From a checkpoint of a small mixture-of-experts model trained on Wikipedia: 12 layers.
Below are experts of layer 3 (counted from 0) of a mixture-of-experts language model. Rows are named router (the router's row for the expert), up (a neuron's input weights, with its number) and show model dimensions 0-159. Each number is 128 + 24 x the weight over its row's rms, rounded and kept within 0 to 255. Numbers have three digits each.
After each expert's rows: a language model's description of what the expert responds to. This comes from a sample of Wikipedia text that the model never trained on.

# expert 31
router:127140130128139139139097120117119124199152125118133110164156123120148138129113163117110113101132183146113101125110143121110160117161150089088145105137099162079109118162119102156121120148085159068157149075109144135103103104152110168174141096129075155127148133125140151137155158167102107143131118124138109097128087135121162121102119167111097108149127182137127140103130142120126163146098121132115125159124131143090137165129121108138098122120124130064076138102151108130116135117113135
up0:125105145133099149130143106112154126158098087100111173133105130144114139108160102102105146151118132150104116124182167147124117078154130119098101150151085102148158113126124175153120144152119129131107155113127155162121107155111136138160150128157100092163163142121155151160170152152089136146102155128136096162117153151148112167091067117171135095139119133155141140121118092153095104129157138117128122136135129106108109153136107072187124132164125142091099118129138092115102151117116135
It responds to: Digits in numbers. Single digits inside years, statistics, populations and ISBNs, such as the 7 in 1978 or 250.

# expert 7
router:136145167109112114103149125128071131172143127153150122114128131150148137117098132118138087110103182141157075150103157134151137094118119158094136112147150151109074119101136129126132093136120129132136132103121144137107098091161133126181136129157134129143147156141099137133154159141103079111114138127156133096129090134094131145124125113135121106142184127116109168114118136154083151154097153156101150160099118152104150144106139140160142120136125150071086108111133099134134158140046108
up0:103103114098130139129108097107096158119167121146084110132131093108133151125151114141078136096152119148138094112112132128155136106171115143126121151092127155136098130105102146104145085190150154137171120114112104160151134114154163167148152155141151116097119151130141156140162108118101130107149078176109111144127137112104130112097115122122167150129137096177102042111116124130168107160118094098125140122130135160141130153107148140135147136150142109128147083129163133149145099130085127
It responds to: Coordinating conjunctions. Linking words joining names or phrases, mostly and, also as, that, which, or, who, but, &, as in Pluto and Charon.

# expert 41
router:114123135082144164096071128157125115140125149116138131129138128123155127146114133098127134142125132147132126097119149120084160133131173140107148117145155194121122124115117147169139125126147155109143176117079155116093108099118141161107126084135125123162126140153082136156170146144087103117124142133135098066157137148082133133120080117142118114174181137165149097104115153159126149128129138150135130161135056147152124115104128126105122128094102137123128115071165111107116140097127124
up0:108127119167105128093176127133088117112134116121141140145129148111140105118116099124180159114177119096145161078113131142120119146111135156094154149097126151070122144145096120121138111125111138139136083108144133165089132173136177171133177087178168146128131113112120175122116133121147141127139123089130154113130075123129109093083095122137139122135136121087153115146098111132116149158138148083101156114153095102106148136113121124161136134131086121149139114112167134114126143127092076
It responds to: Name-ending pieces. Final pieces of surnames and proper names, such as Ly-ons, Gray-son, Herm-es, and whole words like Park, Hill, Brown.

# expert 15
router:125133119115182126081071140096089133150209120135158075151156129159140116149124105095140118090095133156121148132148126137111176130158104132082105090153142122100119128116120118150162101149079155126131147101133149122126112116169123122142127059122128135125167131102167164120114149143131128108134104133103130067101120148109130133108141117141155115116134139157126161124147153114134172181114157132102126148126134149131150128133134122141112072173114133101121102096142120117149143122114122
up0:158157150151144138104128151122140114165108131098106156162147142155146121138155135134135150117118145175109113150098145132143111139118155141110174147112166136114130093096177151105134107118116080155133090185120096135132131095112145133107118090114130105081109143097116157109153138158132148142074170150145169112155093090160086136102113174136140098122129156133105115114160146141110143153106171111093111149100106086176140108123159149148157101149147127117126145121122150154092131156131108
It responds to: Line breaks and headings. Line breaks, == section heading markers and opening quotes, plus word-initial pieces like cont, rec, equ, Ass and some table digits.

# expert 8
router:129120127109152158126133186127111152132140132139126134163135129119123128104051178131135095103131181145133131094173138109122131107170117118122075098125089145125124103128153143170125080174107126074128139102121177115129112125147145113138136138133102152095135138139164163166125132128127108108116149132112118099121117139140171127128117133125082068119117114125107167067152114133098132157124175141107113170119091146142175127128128122158100128112126140103137122067128107134146142130143125
up0:099125151128149123162141124143122140125104102153090158137118132116131159112086127090145096115130158145148123149140131159103103099130166139137141094151106176139140143122089114127180102111159154082109105104087152126132083107149168181146136144167116132148111119145074155103105147133097102154090171149082133091161135136125118127113144157103160139104133121141114145082164127133118157130151130134145114149154102105106175098114129111173120110160154110133132147135168147150143122171124101
It responds to: Capital letters, abbreviations. Single capital letters in acronyms, initials and table codes, like PPHPD, CPR, the H in D. H., plus unit m after numbers.

# expert 42
router:185103212130153137116128135053099154142148121134139092139142142132143136120115199122117108082115130145106107119154191116135150119131097123098097127152119154110078137140101128143122111129110160113142142118119164145124126144160144108162133116126106124124142136117125150156150165130131130138157100132121125122146101140124130158095120165126105109106150112097097130112100134138108154130113145124106176172096111154126148182087098137140108130152113131106104115124158082117135138154075105
up0:191092100122156135132143167119112133108143083104165138108181124096124147144104163156133178146134144096095104128128108141104127126106122117155102085088137117155162143083178136108097121102148106122091110129116150125119123102124099157153128163155118118103166128105180140206125122145108103153135185092112134153096134144138111105139132121154116132125142139113120151129140108148137103114129114155112093133119120135101130087140160105135113097117131139106167148129124163088155153094130129
It responds to: Articles and possessives. Determiners after prepositions or verbs in prose: the, a, an, its, his, their, this (expanded its partnership, of the country).

# expert 33
router:167071155100130143132118168110103098134130126125132119156133134106133150126129159114143128099077133185112111122110158101131106142141116108100132125135144164094121108125144134143161096145120143125157121099077137111093165110157169149132108062182064173141161123122132150130151117161117119130112139136110087116132104160118145117083085131142142119123178136134105115116134153162133147138112167151105120126122102134090165144114116131136072130118090145109130125121172129107129156162135097
up0:138166170117090106125121136153154165143129138113144135113125153107150110139104125136104105169163160107152165138109112166156145094138077155121154110119105094093136104127163166143143173083115118108090116136078173136096134107146102088116114130104169103135130119135139099168083144142137157145119093134101161125127094107117159137104112118106139154139170109145136153111126111107131107112122144128138146113160119146098139183119143090142093089169126140124102164129093118145092110115156142
It responds to: Sentence-ending periods. Periods, closing parentheses and quotes that end sentences in biographies, typically followed by a line break or He, The, In.

# expert 0
router:117089135137178130104121142111076129127166147133177090142143100108141129141136184122122111096094124138120139129082129112095140128155131123113108116121132119149144101106176110128143090133052144133139115115124146107113115121141133108127104108158138117121125157106137149135134145142129131160138092167126126101109098124069118141112152135151122099159130190111151161094132132104123191165100163183136142153129101136146166144113111113144134125123160166119125078143147102102158112144104094
up1:140093120153122106143155142138153170108164121092130097156137082120114151119111121101166118090156141147083149087144093141123137106140154160156128166126119142128149133148136089126126099168112124110121136086125106090158096154156138134131131121088139167139114147098105167103131116102136145116135158145123108156168118099162126132125165109074148140146109134144147140127083107164116134126131104133110165124112156177177130173094103106085116156143101126127065114115112132108142138126162098
It responds to: Definitional copula verbs. Copulas and passive-framing words opening article definitions, like is, was, became, known, under, such, as in "Genus X is a".

# expert 16
router:142104148118128160096105158085117126164160137112111112150154082133128133134127123116152153084058154121099084131114157113138145121101159148105138111144145136129144134158150114154153114149108130119128152100099149112122172150141135168154109122154097100108150154122182201126144132161121089109122146101107121104141117131113109154088101156117119104124177127104118141134100153150115139131129165131099160133137123151134144153137086081131108088144135129094080127150142128102125166147077108
up0:125083120156119113140162136119091169133138105078146166106173172123095130104136139129115139080136118148130119123142158115097089113138096118135124124120106146094141172126122161094124058150154145108104128148115118104113118125101152073127180157153131105134145128107110155161121120126142161170125141153112132148150130155076162088099110151165115116138097148159099123131122101156107147138119124133101123151134115120119159099094166122083112140115087169157136123136123120087144143144167141
It responds to: Spaces before numbers. Bare space tokens before numerals in tables, dates and scores, plus word-initial pieces like rec, exp, sec and mid-word ens.

# expert 46
router:162128146122130127120144141120084149115146144127115092176137105115193111166089146099137114105097138140129090140125134134099137122155159122121086121146132173079110120137136129148135130161120163074153134077099130131115129113177108131133131154150105142146155106127137177133125147126128132137116117128130061122133125117079115099088124122090083119142163150137117134110121121132124153162116196132091127147133132147115150147100092127110092092114131156112125147133187072114110151125122104
up0:140136144120139122078111132134103139112140114143128149115103125099164151174074092134131113172102171130178120140126109139119160126124127110130083142149135144134160095133171154130135103156127145114176153090133126110131129128186152117106121109095139144082126182131109096122165105101120102157133157096127105085089114155122155148135151159079141145109147129115171155120152103152135117132101138085127138166104120117123183155105138142139138087145135153133129124112176145107151142144164147
It responds to: Line breaks and table pipes. Newlines ending list items or table rows and the pipe opening a new table row, plus words like Succeeded, won.

# expert 47
router:160126146127147118099132129110123148108156101141100118149182107161153116155141148108074119101126167148115122099121181149125170100138156093130144135137118159096105116124135114167120090137147151123160123118080149096116124131149168129172151093156117138099144135145134153144145149118089108125118114175097098103113124130130169116108129148142115130159159154145124109117101145140119136161112132109116121165108122180122149146081083125135112063118109106114091076130176133129139136123087091
up0:119133088118135141142139099130108156108114114102094097103139124097144137111137110093101132100170103129156123117103139154127105113092149107102120155136165129150110155188109117143159135130120160151147138138097102103107109121095106171118155105102146094093170171150098135150104108094124095164065159147142136162146166102151135118059092119097144131109111128111153159138126146137114104160096109148138109128164155101125107161115115102092129081140136164121139148128162117135157111123144127
It responds to: Prepositions. Prepositions after nouns or verbs, mostly of, in, to, for, on, by, as in history of or based in.

# expert 25
router:177156169106137128085091136134109129136164147137116116156167113131124151108134133076116108098115120171125106132145135130132107142136118136076128123120162154129116100151154152141105114119113175111110125120095155110110116122177142138179101078164116136134142147140179165138167157172087075133132143115142107102126101152090122161137126144087122083141141170131113120105122133158118133150128185162096154141120104137127163155150102110142104099095121128130142119120165117130117093117102105
up0:100102149141110129142099082114093116100100108132146115156131117154117139119123153127189155108132141185120104145141138149134151122134175132160147118117120163123138113143145142118156120156145112146116111144119168132165167107123116131117129083110111126134106116114166151099121098111116146161171117126128091098063102099146151153136153149177143126109148123068125170114096137122100148158109169094109071109152120142103156162080122119109122134136080105146120134108152113144092140141146108
It responds to: Commas and clause separators. Commas ending a phrase or clause before and, which or but, along with semicolons, parenthesis-comma, dashes and table pipes.

# expert 38
router:117096163119137146121111125127088107128130107118142117130146148134152136132092197127110113124135170170159084119112183103131175123149122139112137143147129172129121139136123098168157121119113152073121142122086166140097144104131126153149144101138084138168108158103129154126163147125124101119105125122141089117169132103083129145089091145130119108159159160087125077126116114173126115148124134152110186133143085150096141161108121100127114119141094117097086128124139115108126099157141142
up1:126097143128156161138094124112153151164095135081103115138098108139149130164160108121134130076159105125133133107097111117132097149148182166100129103160165104139135140144163144090122084116108136167131133143145155141100136160164141107159090135151098099139127139091127147108133120149090120133090147129088111131131135146088135095104112109104122152154098107129141105140140128128121095145126165142117128147135087148115135157101123153134162123123150135110139136130191151080205095118109151
It responds to: Name-final vowel endings. Final pieces of foreign names and taxon names, such as -a, -ia, -ae, -ova, -en (Nagykanizsa, Noveloa, acalyphae).

# expert 35
router:132099130058151191131139166113109084140181117138124105137127127133128114117120136093137085094103133152105119118146184113134149106131109136102130131136136160150115130107144112161091129138123184105142146059082140104100162155147136125179117100144105096149144110137125149119148146146123120114108136131151135129146131131109141118136078154138118102148179167148088116112092140180089124163143125139115130141131073145118152145131144114158108096111146128097104133095122124153158131124132110
up0:173097131106138134113117132115132128144129104128152137144096110155117129110096117139125136082116132114134124107156110202094115128152109144110129106109144130124155120135099155129123120130098108158112130091100142081125111175114125089144109151135132095183152142149176112136096085103142123103115136107126155110128143148110161156130108079095099133168100122145136185140117083119118175142141118103094134164106132152138171155084104129106158155129104100089098088159109125122110099109093119
It responds to: Closing brackets and spaces. Closing parentheses and brackets, blank cells in tables and compass letters after coordinates, as in (EST), 1952], 47.4″W.

# expert 34
router:132123170118152153129110161052097115163136145130113151154150128133143157147152151105103094108115178136140101120115151132095106145171090091109105129174110163157086101112079130161122100141099167104148158109103133117116150136174120141138140130137095151136124138104144144167167141144153096146131106138117107120140126132107112148127142130086082117134113175140137103128127165152095143132114144158103143128092126157147130144081088156146101138114129122121086117069118110102118113148125131
up0:124126117152117162152132061108113157142099147100118158162158119129110144095142143143097102170121195153149138159073125076104168187177123116083118160132137146136117108113121170133104144138087130137124118144129160122140112158129166141109090118103090155108142158162144108150159110128114120152116136099113146093120128105133117134134129160134139103161153155109162101123134137136112133115093136121113118157094122130134159134163154112144110113099122160112129119111152088127106107168099163
It responds to: Mid-word letters, table digits. Single letters inside words (Sett-l-ers, Lump-ur), digits in dimensions and attendance figures, and infobox labels like Website in election or geography tables.

# expert 43
router:146097121123134120137123135140104129161135148120154088152134117137120158107124148093124095128091139162134096124148167114086170145146157160116114104143146170135101082137120101128128071149107127114145142116121129121121139136149152150121161075185113154131150115118132138112150161199084106134116102130132084102107111129108169116095118147107132131136122144125098095086114147156089205160118140157153134141109094174141132120097144128115121164122127142122090091125138110149163102113124120
up1:152099177164143132138105139125093092113123156124120153171106103151152095143102096117145086168075111112081108137101191136113135169142120127121152118126134145155141167181137129149127101101099136159114124112114130146138098154117151105156146118145140115157126122103160112143153122163139124141132145126157109086107135175111120118145073125107090122086152140147134146142147107075148121092153115147135134114125062129129158137091120130111153147100170130114133139106160117115128166140138156
It responds to: Pronouns and auxiliaries. Subject pronouns, auxiliaries and adverbs in narrative sentences, such as it, he, was, not, never, also, and -ly endings.

# expert 14
router:111144132130145135104112159124108132144133157123165136130134100166138146118132187119114126139102152200118085119114189150118136117178112100089129115142120154117100125139098126133133107146073128106158158098112152143111161125110147145156119129122089157124122114153161172135167148141113092133136114138131105103126091121128126127084086177127079104121154120117128092100146165146122133149080145119100163153094108165086151148103125078138105137099124130105154114135140113149128122128087115
up0:145121128115099138134125116096151098121105098105140158116145167105168129157141093123160117117113114107167152157143101168096143092117127143135140132111136118111115116111115140176112132144153160080114127106109144156105095139114136085157113161120150156156081159147154120168150125117113138119138108118164100126138119101134128172138066131142133072109105081134132124147127135157106115185077103081091114168158122158135125165078138109155167115163128139133130137107140133147130159113136151
It responds to: Zeros and digits in numbers. Digits, especially 0, inside large numbers, money, scores, times and percentages (125,000; 20,000; 4:20), plus words like million, ten, half.

# expert 23
router:131140174108136110133118116130125143126173147141165135127169136105131103124097188115117079112113134146117117137156179088128140099146105141146118127145085139135113130109111089193108124128108127091101165108064184148101139112133107139108135100169120159173118109135149152133172136130145123117136126122118127110159125164141154128129113128144115091161130113103127125097104136196135148129108145134118155158138088166128152150074127154140100137129122127077136137071110126119125137136119107
up1:135154141137106121066107116152144111124142162130166150105119132116133131103157130094112130126119140150141114148117123085152158102101125139148145133122131156105092120149158140120078118132135132151134174118102114157136133133170135149115135104159145073094127117138087121113157087111113095124119093138081146134096144095087081077131091104144147125094132100134137116133083124122137136133138104086139101134121068153146114091179121072133107103123148152160107138164167102099101127140113116
It responds to: Derivational suffix pieces. Suffix pieces forming adjectives and nouns, such as -iv- in positivity, -ic, -ional, -ian, and Democratic, Italian, Social.